Weights of a small mixture-of-experts language model, trained from scratch on English Wikipedia.
Experts: 32 experts in each of 7 layers, 128 squared ReLU neurons an expert, 4 picks a token, a sigmoid router.
Below are experts of layer 4 (counted from 0) of a mixture-of-experts language model. Rows are named router (the router's row for the expert), up (a neuron's input weights, with its number) and show model dimensions 0-191. Each number is 128 + 24 x the weight over its row's rms, rounded and kept within 0 to 255. Numbers have three digits each.
After each expert's rows: "gets" lists some tokens that make up at least twice as much of what it gets as of all text. This comes from a sample of Wikipedia text that the model never trained on. Tokens count by the router's weight.

# expert 30
router:116115143131176150118167144158120117114123081135135141137167167133130129097105139175114180140127128130162113119141105139151133113169107152126125142140156138090153117071137108148118118101115110126142109111151129154141130151127092129148120118155148115107124083127118132089094075103167150104100107116112168145134121122144143100143167141152150134120124107116169123162122156119171182132173101155083124169116139120121126108099162129107125102083137150131087130124158157112117136104163140165149132170186116099123142137119161147150120121151140160131115097140153103110169139153083123070
up11:145102141147084115181139084133109143123139103132106154123151103094135182111150116111125118138108124083133128145168132149148156154164116147162156138092120122152145143098116123164141103149134115090111101107133087153128145112123163123142123149130117106088146104130124120078085114131092140106107093077131124146119147152124142166112155124115132123128093092097194123146139118115146124151156111148150101109103182172117082141128149136110111146135098170116116151094137110126145158092200133185110103121123130085111138116183103112135130130103105134131122106117140101109159120132109123113
up12:094103157151093180157174091163163113145118125097129153168153139147119161108108130126086143144122127104153125151098125123124152156126113156132139159098147106114145132122098080160149108101103109117165136134139112104117060150080155145092120097137112154117114123187158110115081086149136157107124126106135105122110172118141141161136118147104143150103096120166140102126101152080135157121133130152112095159120148146162092103108128117127157120133103160123142100151105152103148100096156125113124089125124130110121174146137126168168136127100169127129137139082156156132139127134139158123
up13:156138181170096117185137107118129136121147127130141124103105142142180155113115098093106121110139138148139124123124127148160134156115127145157136117137068131141128100134166129058100108131101130071138149109188132132165076136152133161142095135164136107132073148095110139129088109148127103123113131144129144102174169132142124164136096142103126130141114138104166112105097094126109158170116154146125103112112104114123110132180139145108114104139116146116121144157118128139097098121131139121137102112102112145185103154125092133151110153146117183136093150156144128096135108178146126131
up14:145137142158115133167127101146130131152103102099091140118117108096114125094097082161144087120119102093135076093114126135097151144112117147129127116111097151176090091129149125145161174135110116177111119088083128146132129107104102118098110107117161154123120102119144154158140084146140143112139127106127094138133106132102119106134155115136132135049123137132117141110131169116142112096153138070120123120177134136091167126090157128089076127133127133120153122137137134132100143097147155165107083139152139081136174107147156124127106117112114171129080098112121086114106103132126123128
up15:170095138119127109172129193103162133168126095090123113127151116133103190108142106140139138123112147109147078148146162142136113115070122108101106136111091134112143081153112090145119131172136149130157092124147104121143144115086161156141144134177134144149122127138114088131129157165116100159118120100114140129098151167137107126090191119087138114109082154097125097138130101101142133095162110100124107123174138141126145112122126100104151153097132166131134126136153141116137102085140162153129138149135146119131129114129104112115090187128133107149142087141144158094112148127117151124
up16:139136162107126141108145110113110154162143085130109106161122114109089101138112141105165068144128084143169122148115144153132136120154075106105171146128152139107133108086114147111138112172138147136162099136155122150179127168112127139095124125133139105127110108086078115122082119141130110126135168134138161114135143188082077121135139121150168097179135104133148141105140159156164159127141105117151128122136126161129132157125106126094147128150120126112092099085141087151142115062133144138112125147159144099106141124148110172116141114108110116124121076139148111118127137166135167132
up17:093107115124142135144118119098087140132141123092139124137126143161115126121121192167135133148157102105125169133147120155142144096093119112164145104108125130127130103134114126132124103090160108115112147106153127168120159097114123116134076086133190117087123150139069107122126119135162134118119110095094155155110137189122125153152162133090127165082110160103129100136083132128139178166122114143102091145163114130136118134107116126108122117136110134085114142139152140114123140101134102141127159136166126069129175136117110124087127127115157082170111114123071127127155124186127115113
up18:082136188106172148137164115120133102126132131110133160147177166083105090123113146140107158119146096102132152119128077163147110104146106089081136103094117124124114161096121102138114140079140119128150123136131118141142099115154177117138136114103125133126136137134130123152088130115137153144162149123161128084152147164146113128110104111145163097120131098100137087151112165134122146091131158102159106136120101153167130135068113132075098133106135152108116128074124156127092101112107146096113155119138108099105163154090124157091141100118118118108070115121109144128126122139164144122
up19:109122120115113127121141111150109104113159137061143132139118128125109100117116170118113095098123104113137091107103113172117145115152093162078097139124141147151119112113148109178165136133123121136099107121134141150137074196158106133129137089112077131198106137093143116122087159189150127112101133125096154129124129167107143122094139121097122117166134133138132114125113151137149168092144156112117161142182125151125122127096134115116123143077098125133107137160118152091100121110118128115137073089128119144137102128162119139154158115138096137151133103149176136141110102145084123142
up20:124119133158178142152159112110162125099141147118151143074130142108138206122131126139152127123112109160105138121138126108119164084135163141079154152124126138135084127082130117126074143113136185130126108075104155130121126108117129109123129151203114116142126094159109138150126100130138187160105125131134098117130171111169108104143143096120116105074096110140181083129160127123111139116140132157121098156143124135114112185095117116156149149084146120069117125119122154139133116126100133137107127112150116133120151105129094124145101167141118104123132147120108156113101150110145140115
up21:111108110105130116123158097135106149129076125140153108076141145104120118128199142117139133150145112132140103143123093142165145094141099131157112114135120142103131148084134151091140104160139146112097133082109134102079104178130160136089113094118148147112116144128150136088152114079196099120138107105152138149092115141122119148124109150159154159102111092120182087135130097128139128166100123134107161119117095109163112102118128145140105105119099154150138142123104113152159134158156112106150138100119123119134176115116100152148153108096168121111117150126081096183124101139127105112
gets: " ", " years", " 1", " were", " 0", " June"

# expert 19
router:128101087107103156126160122079117102106123102133102142097171173107148123107167110154130164146111128106144118078170157109163116114127093142127108118128141136153132117088125113111120089113141113113126094076098135143134103149118170149145122124127158096123099127178117077080122159112134115084100117114131128111104117116161079123121163122137124130103083133125185107147132175133147137094146139122131106184080104110165092143144150130093120138133132139124154121132097107119131123126123133149149150139124124102116172099126126161146136124149141122090145062125092119133164171107111145132
up0:108127130133111103086147100102134129152086133073113159160101166139117147132116137136116102068142156135128108143098098119153144130167074119122134184103136141124179124083100146103124130095072170129092122118120083115099141099117131145132123135173110103084128114125146123162134105124138123102157128130110156169151168150119109137118201146119117128092118111138130148151157159134162132109151150154135126152131099139116144083131140093116126158129156163129114129095118154101151117147112160131113095115123155099130119151142113102155170135118110156120134113109147116190135118102149098095
up1:136123197123073124109171100173149165147084114082131119120126120122113131142137144153129143087130093168113112142104148132109165116118141123160156181124129134155139129136135155158116128105134155143106127130134129164117118103133087130098101087135115117136130140106116130190120134112112120107140156138094094161117136149164142111166160127111133122173090130104126148116106135137170109149104148098103103113100139139171103112133108168166114131086135177142147143161116132090161105100141143107099084161122115125134111124144095148139153100131138121116125077123154161111149165111126131060
up2:096135152159136126141137151144083197103116155128151175113147161106152158094147188094133102127121128090168117131126107118139154114112090099153148160143093129152125125114094077120133120085122135124123072128131118165100101139095110128110111138104146112139124135188116116108153113160141120113162125136176127079131135144146085102107121145136134134133104144114135157126138163092139126173138116126100134135104138169133119079142121169089113121150118149112155112107135151138150129141120153115137137171126101135156118118087122136155144139163122117091093108081077149122134155113080126105
up3:118154136124090158151153087101156173144158111132151127141185144112082131110063115129123115128121167160115162093102165122117176138196134143114125126131162159153157124128168137148114118120102084134122108099153136133139130108122133128097136160150125118122130094102118157122115111102155105136168116109099125159107148141131133130168183158151090197154126067138119138132087115144155142163105102134097142137089121114172103110144152124122169144096146151111131148117133126128146129137167115129153159158114095129107163114125097145128075125106143123135137118112117108129101140120117150118
up4:060124154146149119146104106142116139148121077078148104167147163138165156175130143126095143165138135118134145151178164136134139118211114125122121130138141144168135132117104147153109119120127124185145130106154120103127129100141096044087142143144119123145112154151145148172155121113133162141196135189141127134145169112104154123137135136146130106151115110146140150141124132119157149105131101138151125118082123132160124113179134170168123127116127112114118118141129153107150139139147132121124121145117164150120119103147096083133108087127117102137135128125148105131132145169165114138
up5:160143148143099126137163156100150097122154105123103111149146132146119137126126096138094095111124125068177078176161127172088108113106150129099110126132149144094124116118132151118144150109125140115120134138119124139133200147158152112165142130104138127121129160121185074135100130117145155112142132129149174124105110136109157147106127109177136128111129138146110105154127192105135142102092090148120151161096117143131091114139114098150148159129160081168113144128133146152153138116132192110154150122130127075133154114132137156118125110111106130069111104168132157132107154116138144132
up6:115114114110090128128147148083130142095132142141140097162141129135126109137082134119124112080117087100123112154066088117101119123167104139134108120143089117132120060115131154128110151121140138139148093098158140163078088110074138176111142113130166130099129165128113096116115151127167122128104123135159157116153099124114136131123141121129175101081072125186145167110134154137148126100140142118127154144116115152090157153098106120101090141112152122133141150144100148140113151081141124091109081138119102104124124118117108155134131124108127122132185106071103129117119125136118150156
up7:080116086146110118137179087104109114089120084121106120130117125117135126093143134113112160132092141136119139118148127175149147097114145154134159115136104167131154105108137168148154106129141131156106124080144112121133143125094118136095155090118136106159117074123123113082126176136126125138141118158114149138091150124170101129121127182104152156124102121131141137168124144135123106158131158070093131146146127107140097127088106086087171108134141145122124124112104131133128119128120110124073118074135098107140164158149116144116137151130147140099127110132134114219175145145140105109
up8:090107169134112161151126130105119115149156124138112163125145104135151162148123168122084132170153139133157127140113113119143161124125142106104118152139096134113158134129151166117114075103114149094084133129147154123099059107113150150165131119166118088138109126156164085119104156119128125153116137088163127090163179106170124122146155160105145092147106169157152158124150110127132146114149126101121130081155051150154101090133118100112147152124129145088142098115117154130088144100180142091142105109127131136142165104121125154124142117154118121127129118100132122107113126155139112099
up9:102142148154163102166128155142138103113130078095197119085132114112136129103125112123174105155128116121113095126197077108165119122094130091127115142113108146116106150066118100107108092126129107131115161123118113132168119091063105097123171128149102129152132151138122125118120109153148120127155100102121162146157131118125158165124110121143145094135152159138151119147122149079150135146135103118159121140114140146124071113125146132119098100086135176113077126120148107113136142137128133114101134134101167113151137118148133147112143079141164106183107157102126132144107109150128109141
up10:111160121127172157115159134156145127104085104145116141133088146148126101122150141146129134165133091114150160127155155125124089117084111147116168151116109120104094126157128137106118142123140134163166066130124138123162082171128170157214114103175117131149108117182108096109074149118148088172139148131101141146118119116152165100157155112119117160126136143088111136137131145132124147108114121131118119132155130123109127130093115098119103147148154071135122119131117129124101143161098127121092192104136162154125156130136145109168098139129162118103139097103131111123145140104112125152
gets: " was", " is", "|", " (", " were", " are"

# expert 10
router:143149157124103147153162132142131079125139129124133087129178118133101109142120107121110124103162109068150100093137147120088130110118114143120151130117117114153169098076152141166105139109149112131162078120105129091126116112130152114109139135144144070139088144121081125093111164146135118099142105099095152123137165106171129110177135104140131108096104107155164126194158148139167162126095115131154108158161170124148145144095158113110115111111105167138083109126155144159098141114163130145099126121139121096131148143100164105132134098150140103108131129121127167112131155145105160131
up4:150157170127075130093156115110099136123140138180125135114144119113097122105089111112147122109162089121146101150082082124153191127106159121111108117143139170127115137112147136130126138155120136187161101096151109099166101143084170119129132130119122088108126155125168104108127118163143112109088104106125125161171096120132088162073120139133150159113087146140179142133082172150154091117122117139115156143138122162130102121145134134106123154122121134145128142114125138134103099161152122132159106138111163098116121098102104137141112080130139102131151124135117114181172144144137118139
up5:149153129149121125152133093144143123121129153083081132121170140155134177151141135161133164133084180117128182096137151123134178131157145118157149130153124114113094116102121122138126131165167153125088108139116169151089104144131151111118123108116131102132130109131097067103101124102147110125119084107166092135151137119144122135139134188125123150104126152146170145139156107132146150101140152124112068157122111122114169170102122167087116151090139130115091114070134070131165119129138116093151166124123123101126113105128129130153138098110122127135126128080106132130118173141159126128
up6:149143072155155152103134117148112136167151141125123109112122137105120077156124110106130151129126142114143128158149148107109155091143157102142105149100140119136136107119147119084133129142120155105176132097131136147104153105105103104110107100124126203100095153139105084129137092159144133137133152113159085156133141116103118136122160105131112118083150121135117077146142111146176155133168104116136103094143163080100110105097063134146117124121161156125119148102071104127094140117122137171097156147127138118128151116104164148099117128072153174137159137089141112145121121154127113116
up7:156139108160153181129111103103094105113170098144167155144172143136161144166133085160097149149078118139113147130136136149167146143147101104135099120115119190148164114135131132083109094111144113149149112106109176124175118152158156150154123140124152112175134128095107149137112122082120130106126133131174173177128145149098106123167139124146082086130128114120143119144145105116139144164137140084119137106099083149109171133126099134112144126139135133126109129110111139133180114120151098139121103124127128140137125110099092182147091118103147099117127129159108149143100168122134100119
up8:147076075150128166152119093093079171125142101164110090126128128152123118105143112141114168105131142136160113088094116103114103144131152134119123112109137183137146109100115133137146131144107140158126098093124116119081147122121118149135077127191114121117111117100146151131125152093127104112127131143145159141154137134136084141120139117129078124080122124077085114130142148138136137082105118176120171142114139138142105158130089154109138130175120147121147101082119128153112139137116149144120149140125110093128163117144119128135147149132089160124132049143100137088115095105122081142
up9:137141102123126112110128141136151077147180133159175169153126130135134146137077095130143120118146104131121164116104142148120138146089145156123153119151132135146122112122163127155128139120138149122146128120119118108095100134089145112125118104166122119096122170167127083112151082108131079134145184116181086118163112125151110132117134134139185083087143122108098148140111152109132175123130119107079110112117164167096116101098113090116136144124119187124094118120145098122147055137177148175156120148129117117121126143136138101116110149147150120134090105121117143111168102140124117148
up10:116118140111097151113138141156118146126164128156078124094157121155143130099115120112113099172139119141132174145148157116107097142138128130129087147092117125175070147139053130163136144145172152036085099144113126100125119135130152128126160118140105145141116084135153122104133120130130126138132091143130141122128141131108151149161131140117142117133130123119171103140125127130148126098161135165094137167146127112130135128204174115110159133130118131127101097136145115104111096090146146121137117187148100114138142160108106146138123118129122170155118128065120104121142094163088139147
up11:117137149108172136156142127137139158104145113111165122101115143150118114133152107144145074119127111116133085121099106142172104125135126133116158153129090119102145085129112119130105121127192143080128073119193148112111110126122164090113088159170158112160130110118153129172128137171146129146157124154180137124142118147123150114136151080146137095161139172126126111119168143124139131128144107129105146139134113172129114114109092108133113124097170107140138141115142136123113060132077136090108125131085109106135100130169094107173094129134103140129147102113105152153111144162142102147
up12:152116111136142124150100086163124137119191142077129131131131148141134127109158112170143163171174121111157122123169140119110120146127130117105088134155102112102099108122166129126125138114144116118155129118158130135121080093101146107123080086067094118152100105139117113150098136123143100101055098094137143086132130128153111134132143131126157103156146116098124128141180149134142198099094127145103149133166125125155101133100128139138124126135164102110161135159119143165112115124133143160132178157119154141123135125117119099148138129120150120121065127112129110122068156144141166141
up13:130162127109156127104134124138101145109122121111133105118137142116158144159150139115070125160100093078124105127137140116144079075129101126131119152128160157144096107075106107134124085162152132163103141117101106152147100127153170123131128123131105093107134092103176085130080134128121121128131115139127115081131180178123125151143155130150117108155083147144144140145159153125130147184161123083128095156142187114150126147152123093089153110156148117131112098139117137131133147111155134165154170111130135103108117133102128177127097172130166136177133136129126117146113120141128165141
up14:109113142105160113146127099107103137096114144110110096119112116138135110121133135092088160119132087145127136109136100141108119116115129101114076149147165148139131087132154111091135137127125125149147096100107113141119082170114133162114102146151128099118135108161136086117116151108102209133154118096158149155136118110167117141116170118126131063118169103151152159083091148086142137094094132137106169120126081146103138083151153143118111130132148133126137142149138120159123126155173132166103154141143093124144152128111161086080125122125087128158118152140142126116091164156138085140
gets: " of", " in", " \"", " by", ":", " for"

# expert 9
router:112151110108129119143156157126134097083144103134105087126146124126084153157114113112130120142163120100130089096162119132171135152167110133134089113131153176140124103094140081122118101100106131144146070113119117105130101084125149107121118089141118086145093144166136107102136135143181119113101134110140105142114143128139126147168142098139131155129124090146195097138121167133168155074148147167136148165098108130157124139086122130137133122117111125111151084120098126137134122095123139116123183122168097091130152129102092123107145097120151159145154106139104115182145165141116132116
up0:168159107100090132102157147146125138128147140132128120132151146123149159142111145135130121138178121137180122155127092129095117135071160140146162111108143121111118109111151119100155146139126146124119138131118092124118127148140172088110157147160144116150114146140130116092100141171132132166144121116079119076167133193088187141132111097142067090134136139101173139132116156114136125157143114107113150159117121141124113095149111161173150174086139139112142100168076125133109147156113123136113166127115160114120109141152113103152122117112075108181101148133100108145120131104109119137
up1:087120133162148107115142094126151088131150108129102071109115143137149136125118141159125174070125166145109107131152110165146117153139149127149137093168126186129158099118140173129106149086093102131158105103141127136157123143115120087125143146107130084111140150156131138137107121106136114101138122118141124145128139106193134148112130072144152143152148095162145152161110165078130143133127115158129113152112124112118135094100072131130085131113150168118128122141102145116111124105138131102082127163186165155134148153137162117087152117160153139157116122114147138116160169132154123153
up2:157086123162114117127128098096092096088169087099144145143108157130107078134103116093125128166122133134153118102173147129136155115121105132113131129116103129106118158090103106161115146095129125109101117143133120099145115106101153151140095100130141099140126118153155130086116111140142094139096146062105145150093108141152136152135160106078108123118113103143120111098141119145152112097142117081122104141175110155114092154109152139136109198086139157131131154107098145121068107154119140136143090090149112147135110111160159185133153120111116109128100127128143128168107113154097109135
up3:120118081128103137097132107108150111085150133097132097125149104140112155092186082071141173150192143159116092146165114136082147113115067164145135120118097103097099146094133113119138158159108133131126152154150136117145134111112134136090092140125161128152101082143125147135107120144148155135091127124135127137154149140091134123141125136112156146140129102161152124108149134114134150103099149137151143098100120155095084151136114122141129129153168154102094114098129142147162116119158151148140143085115136105131119107120090133117127111138098106122096129159144076107134164143128190087
up4:138095092159135155093104126153112128095143077084170107122140139156084117127110168147141139136105090150142139134146155128139138095142113089180130109141151163113119080138108133134123117099113126116130147133158152142140120074113144119122130131132117153135107078147125135108151111139158156105145149103143170144146132126130092111147133155166058091095117120132125131109113132123161138129123133108138153157112120150177137096141132138131135063123106076155092104137117157118105159112119130141097152109132113176126067081146142107109163128097113108088113112127125175101123129132077122125
up5:126176153113109140131159124147134149121137121167164154122127147125101120124126156138127102138107129084136125119122096126166178182125114151162152148167096160090078084117120144167105135109152130091132093103137113142100157123144155126181157113124129113130123114161106120080137076119133145150142118128076123142107124145142144154137113122166122177122088137070115110156143146087164092094130138154133131144119149141135130142143128127105146096123089131148102161121140156136124131154141156139088115134149139128099118142111103116106122165142132155076108087062144168159107138149127146097
up6:105173132138135142128146142150084132101120119150160158165144114155090145128113123145133097122171092138133151157111123154136143121134111186137160118119093151124105120111139154164139050148129135127085099138141154139181114141129121139099134148174122155162117154152164114120150120117109105112106099093102159156101152155141067124109099134093170124098057142131166143112085161145130146163163092107116111155104118127097148141130138144152138125088102139116125129101142149156167125110118102135132098146127163115153137125085161115151127111142118096136123140128090108127129139172107131119
up7:123112120141185150103098136129118098121126118109113119094120141148119132125170149142147067126121168113137166122132143151136110113146132163122122136134132125149145191137132111105099120117099131157155125119127132138084091152092108086101138150143130148109129121160154112150106135103158130144168139126166171101166137078134132141162139134125102150065129130150125128123155135139124154179102084156131123177149121073113160179147143103136174151157185160092126089123112139122162136137145095137139124116111132088133172154097119100148117098101109109133130129123079109138114170143117119123
up8:068107157153091141083137122092120138133149131153152120132140165113160142171099098183150121143122115176167148127067122126131168161069079112118167107112145161142093117129135111154140133070121129091149124149180122102121105114135098145168165119162125138147116109136133134134137164122142103145121162114101156138155109105113126133167127111130109089121105136109131100112148159148166112116146143137117105134164098161154110136102164120107155184143118134118131114120099098115113154144172119130128098163161119129142138123137146134117103111185128159118114117103114119163136120141106149131
up9:096103145137117141090143149139122162074136125113114116150134162118134136089114106128127139138153106119141112113128150133132127128113140135105103120123148190119110132135155164123134087131139080153159141125126177110138129080087141152149091131116133087143129107129100107104134108091146069125110124124073134149158118148127166140109127129164153130124125106131156145089119163107159128104145167110107123171125099116136148146119103137122088108108155088128133117129088127123148133138157132094083166068099134141173182140140159136144133050132103148182111136096108116138098096142134148132
up10:124135155126164162137129117136150180133103109110124119156105142187116162122106161076130133155095096127104111172167103138152126128139136138146130088079091106147109137117169141123099150107125179120166131120111123127140115125138111103157074177116169121119104149134142136120130094178140166138173125159112105142084096139118152138179200137134127165077118139128130103151125160120143114086160100136145127124139109139146073138115115151091126115151118137115131109099131143132149112136143143156128161125134169145106137137138153090161120100113116122130108118135133128137139187094136136109
gets: " as", " was", " is", " at", " a", " were"

# expert 29
router:142137127131084165142140133142115128086131121120128190119149140117157136128121123093140110140135124098122134091120106121140139119132179171121148098132144124149123098088136115145136137134139144102123090106133136101113126145111112121156118098143164135133098129137135083118122117104148122171117150097129136175111152116132121121144124145119122117051110144189168097153151153071159110087117112112097138171159144125125117117126186122137144133073119118127112133142071083113100115131136128136141151157154147067110177110171086133119152083135115119138179128088131130155134134132085156112
up5:087126126119171139156114132104136144125095144155135114157109133146119128177183149153139119180127149091152150144114176170108126136122121122135119104140169150118103083156081123140182135157160139124170103138139118155148106125135150112136153108142163157121131105152095117104130072122147109124110140117135132146132110162158179094136141140131149142132071161129131113150138131122133156117118161141076098172138141108120108154146129073125153134112137122085117153170162151116172143127180133108080100153139110088103109139121119116137129110072096145110124112123147120110125130148121156102
up6:126131126080121130127118098145141149124190123137116163120135117159147108135143119117146127144150109112138086132121106131131150096141115122100100120151128140153129116069149135087120102111128162118136117165121153082120136167129100141120136108161141114117128150124093167134094106104154106091164064074113148140148102168132099152121120133130129153112121148129176122161176131141161128093116163164125112115155163163139157146112096123123111194097144121136117130076143121113125144083119122115107150085158111084145125126127155144120167135156153155147150139191134140092111168106099127112
up7:120120121151122120116150137133087142133187126133136163114101168131137146107148109140139113122139116132136122126186166125123123087117157114116117135105125126140091114131108088120145087127159097124153153105110134199182119068140132108171101148153160113112110098140115131130125124156111120120116126114181138136132137160133156141143111131088139144083140155158144140086152089120139108184135157112121118148118126143166052155151146069145081149168129134088130132155123174093092143112128130132138106074129139153116120113125112119139127102150152144156131126158098129144094142136097111116
up8:131112122113122173126171149081144155141150135092102098125117154151115154160154135128105141148155098125135141094114105167120084154133143167143175122116147148153113091107145105117155104091112122108093114110121152121129127106127111137131140102144104097156124114129139107094132149128132157134164122107104183118122150155119105153121136157114126072100089133148163127131146140138143128129162189101114098146137125140154081145122149066109138158163116149088122095143123156113191113104126140136120178130140161158133138103091142144102160155084094133128130156158090105130126146105078111127
up9:127113113164125109150107095116091150111123122140117096153208106139139166129116123153148113127113124115145124159135111115110148140107098088143158162124149139101101118129104099119125159179160157112109114157141132117174124117084100130119130133094169122128104109163133129139146085152142138163101085150138137152119138143117172107163168108160118142126128126088119156124135153122152151093080136159113117148159130091091097133130120127111127155149136134136119142123103127114117124093177149146142130149160129079159154061116157132133105175147153119108120121092160139123120106205124151114
up10:141098161133140144139107145118120155144139118104134136173142198168149158173089130149079115110190134128120120133115139129138162135162111132127129162128095160157138129125124072108118116097125096065118131089127110156119123101135101133100097143120125114124115179153147128152120114123122125156129175165106089145097138134136137124139149120128126110128146149133130132162128132128113156106158129122111108134130135149129138113178108105107127143085149114122146144145161160118140098145168120146089133095193116143108081109185129162147095100108137092159096091114121150141142151161113182145
up11:130125119083154099164126089122143149121137118173152172166108140124109092157142116168092115084154120085145124164092141103102079136163148108126090139150130159136112163120078101185120150145098147152123095099122120112106145150149122145132114125114096123122128150145046131106128118160188122127130161131099142157153168124142127159146122111115141109126093131160123136125133091117145113074122154108135099106106116162166139110107154120126133121108128143097146101102126143133141136111101125159091163154152132091149123120103075153146113106146099114113131117124152091107147106140121117104
up12:123132101089141111143108120150176148142096125127113147120159133163162154050102146145137140108158114080145117141099111156109147163148142146093136149137164124074132072112153123126141124086090125155105121093122113119146128134126116123115140127102144131143112153142147091120134067151129164106135125112102144113122140105104174121112126166132161126079132087126145134135131130138116148144134109113122067152107144088123109202147125123106111125126129146098144120133156134101156150120145132155110133134175109073158118143112168129118101103105088126146108120160172135101126131132068123105
up13:141132131149138149110151162125108077135145124160138072151120145130130135139151104119147102151141143149167130086143127119101149082125113127154142160105107096116112083121131097088137110107124152108112131147112100068150143104067158117116141122121158078123112115107101102111104137103142144120112117089132134154130105148171107099145128129132108097099116135131130126106117146183113152076098094121117078165093121099109120150132103102155154157127147155108126112135118105157109110154171130063094108114113160124127125144152136112159155133125088172156139104128107171175116106098118145119
up14:152120083150136114123175117132126071133119103160117098143156128119157154090082124125106150112104146090127093127152089123118149143150121151116084145078095121135160104128149116111107110160121142103143145126137159152136097137122086059142134169126135133119127139157115133121104106097142114124142078136136161136169163084140120135134138170149156119112096141140115138144101151119134131107153113141106113122141147083137113155126144136134139147124153126160110130145116143106123120109148123103139152148133171188135116128122153099121125155060129097088114156111134172192176133154146079100
up15:108133111139116156123158128125119119120188124082139095156147182158081152111160131102152152133164117147117122109100170097098107144132153134149114120116134105173115130147178105113147110149143154131123119166179182124147133156090148140122132139132084099135109129148101105124122118174172131143082110125149135126122158137137108126144147149107166138120153167116114134135143103079154156121096103108067146115129134134127167081142112111115149133124116124100153139103106130110175149111109140078154136124144158102098136121123160136142147153102115132161094134144110167131173123131099147182
gets: " |", " and", "|", ";", " /", ":"

# expert 8
router:151122118158134140167153152172126113075142137096108110140161136160103121117174111121129160161172111101152121101130147144157100146160143132110110122130143114137143123106096134147134103155119135123102061098134144143173126094119147118147098140125124113128068127094144131110149094110182152167129138111113187156132158143138154127146170125146100142121112128132155108177152138101170153112148093081143125145108175132120124159128133117113140122094115118079118128140157125141114155122129140108161119135159120150146149107188161124121144120127158117107114123148132151121182168163079117151
up8:095143151124145121071138131134129102127139111076187124174183181141117167121097088155142160136116126124133171098164137118136133136145175107132160132116126143126126105139169137142104116124130087103156104141141180143137137110119133123126117146130129106101134134122147073090140165115167145100110139066091124137172130143123127142114122131095137146133115149123121108115143114085159132145129131157126151133099121095117097127147121149132125135072134124148147130171097115117097082127188143148138122108158101110111142101151132137121104146105129157131088125104169130141166113181088133162
up9:142133122129112137161136128129146081096125121110132131089107066095180108169143159119147123141121167167115118127139121186180127137124126126146123145116129115153162114106143092131130101165138141125188150150123113107116123113072116115113157131175166140159113124135110123145137110119142151134097138157145150150102157155147152185126164105158114162185126168123142133143110128093120143095135119153126107120162103173100103140140097080097158184087145122129091122109138150131119090143118136123138107146157130151118126110121117142132089140093111131122155158110105119109085112094087139133
up10:161174117090133135137106107132098138098065109127130148143116148102143136106144128168125108128183095110107090115131121149150110109114129144168122080129103140102081097085115100149126092140144169134137075100121144158080156123093112137139133098106120121122112114107136098093129104172134122108112101104133098117093160114111127146081118127165161114143075119141157094090122119120133105134093115130119143135131108144086169081126123143088098129128136124123124148115149126133125129155125143175122120129140094157112151153113134166133118084153170091150143070134117150129132127173125146096
up11:113120097084122156097138144133160150110159086096165117153131147155078119147138122141128147129130129141184090117132138138134115141105136120127136167132130134150142117133153093059124128165102109118135140152122132127146114112118102120092112138095125108136121075128129158144119106106180126136153164114134170121098120149107150140138141128104123137142117162158169140097091139173201137119130149120113116135123083162123149130147126125096162090107159131092127134153128107127135082143163155120078124119155119152125156109167145160106147153167153175126111168096099155120099133094075118115
up12:164154132123123134087148114145131144133097142123131136145107138150184140139095118104094115138171160120138156128156148096106164084130107152113105135128122144114117084169144124150127133110144140143082163074098155161147076148124116094131088139140166111120132126133091132092108117110131126109140133103132141123123141127153104173136099092106169150143110143142147096135170149077131156161142130090116097153103128124132130119080134121123106082107129096156104078141180148129099137122198116145121086114105118134138142126137138106167138103116126117105133105097120108163159164170115094133
up13:110118167124092154127163132128137143124124115142116123103164125143181110130130089126107118124140088097134111123111143149142147076116112130154137116104138174116162155121119105114146135142112116123123130099158095163160102140102146145149151153106130146081108112108080093079125154114154141136142102126155126114157132134093124095124167143123136120114101073101157127139072153109130154094164126151130079113129136139182097153157118129105170170115126129113071141182125109106141151116109170125127125112139124136097105073150155132184105123151139166120131130129177098166133137151136107115
up14:109145143154155123145121095113131130105141107127181142112160145129119150111131137115082138168131132146142141138118113139136148096116123104167113104139122149112131125138127146146098115079118115128076073106165147099158134121118123157128139142162158091119131158133138124115092125157177106126119147120163106064141120137156153126086143114161073198128134102139131113173111084137116145139102091139085136126168138135079118134168143168122108121103181140104095124142132156076150112106125141130113180124133142128140097128145113116157159166107165116089144122108149112093121131136135136170
up15:098104149139149132166165150152172148117142130128114171136144159113117162122080125173125120143113113157141137124145126146167162119105062109117119109144131137110160146122108109130126168143131140143142087098133102138133055095126153095147093155128149135102125110146083132161145127118138123132117123129164166130155135142094133139114137134160155148115159105118137141153104175137127151151100146145098165117194074102149086101122141112138104108123106159081146127122104136121123129138138154148160120112135176081151123108167098139167145109143085115159121094088134161151141140147130150138
up16:109097175118139107153111111093167131161086096154079150142119080120173148073144163167145083098170113115146134105169107171141108131089117129121136132096153130131123100117098120124132146112140118128088103109139141104153106160135128159114117146170107153163100123091111097095140142164126117100138177137137137099105170143119138099094148171153116111115136148127156172111123083133140075154158173112139115136093134101125146126130093130107111124098091138079099135138122098161109140096147134113137103115132088127115136135113134124147148116139155161137163098123122127139102143128116109136
up17:133154106141147134164129067111093174118154129110170135108099139150136137145138121164102127121150120101172140147167165120147109132128114124097106072074114100134167095113101156134141131156138131107114144112143096103098143102136152165127148125180185109119112145162089128150131077095130136151181154120125143159101140116113129171151146100139122117126138137151176138144147115121130091150104162117121105118132153108150151127117152131124165116150115158115146080092145138118150111101113139092144154113145175131104165118082115133110099127126110088104121103113170102120142116158122164153
up18:112150161132142138162150160151143112130105138126151158139124138117146121136099098134138107096111120133142116082083103102142174112175114125169113097161152184112135077099139157107160160107137152156137113119091104084123109116115161099118124135128159135144120093135112121142119113124122127127134105127135142125120108103090138103125110182137149136104077096105121146128117123157130135137177096076145174136146158153102100082163125091111086124073106124124101097157148132103155127168134142146122140153116127143105109140165155191160150082126139133119092120116155138110155160126126145117
gets: " 1", " 2", " 3", " 0", " 4", " 5"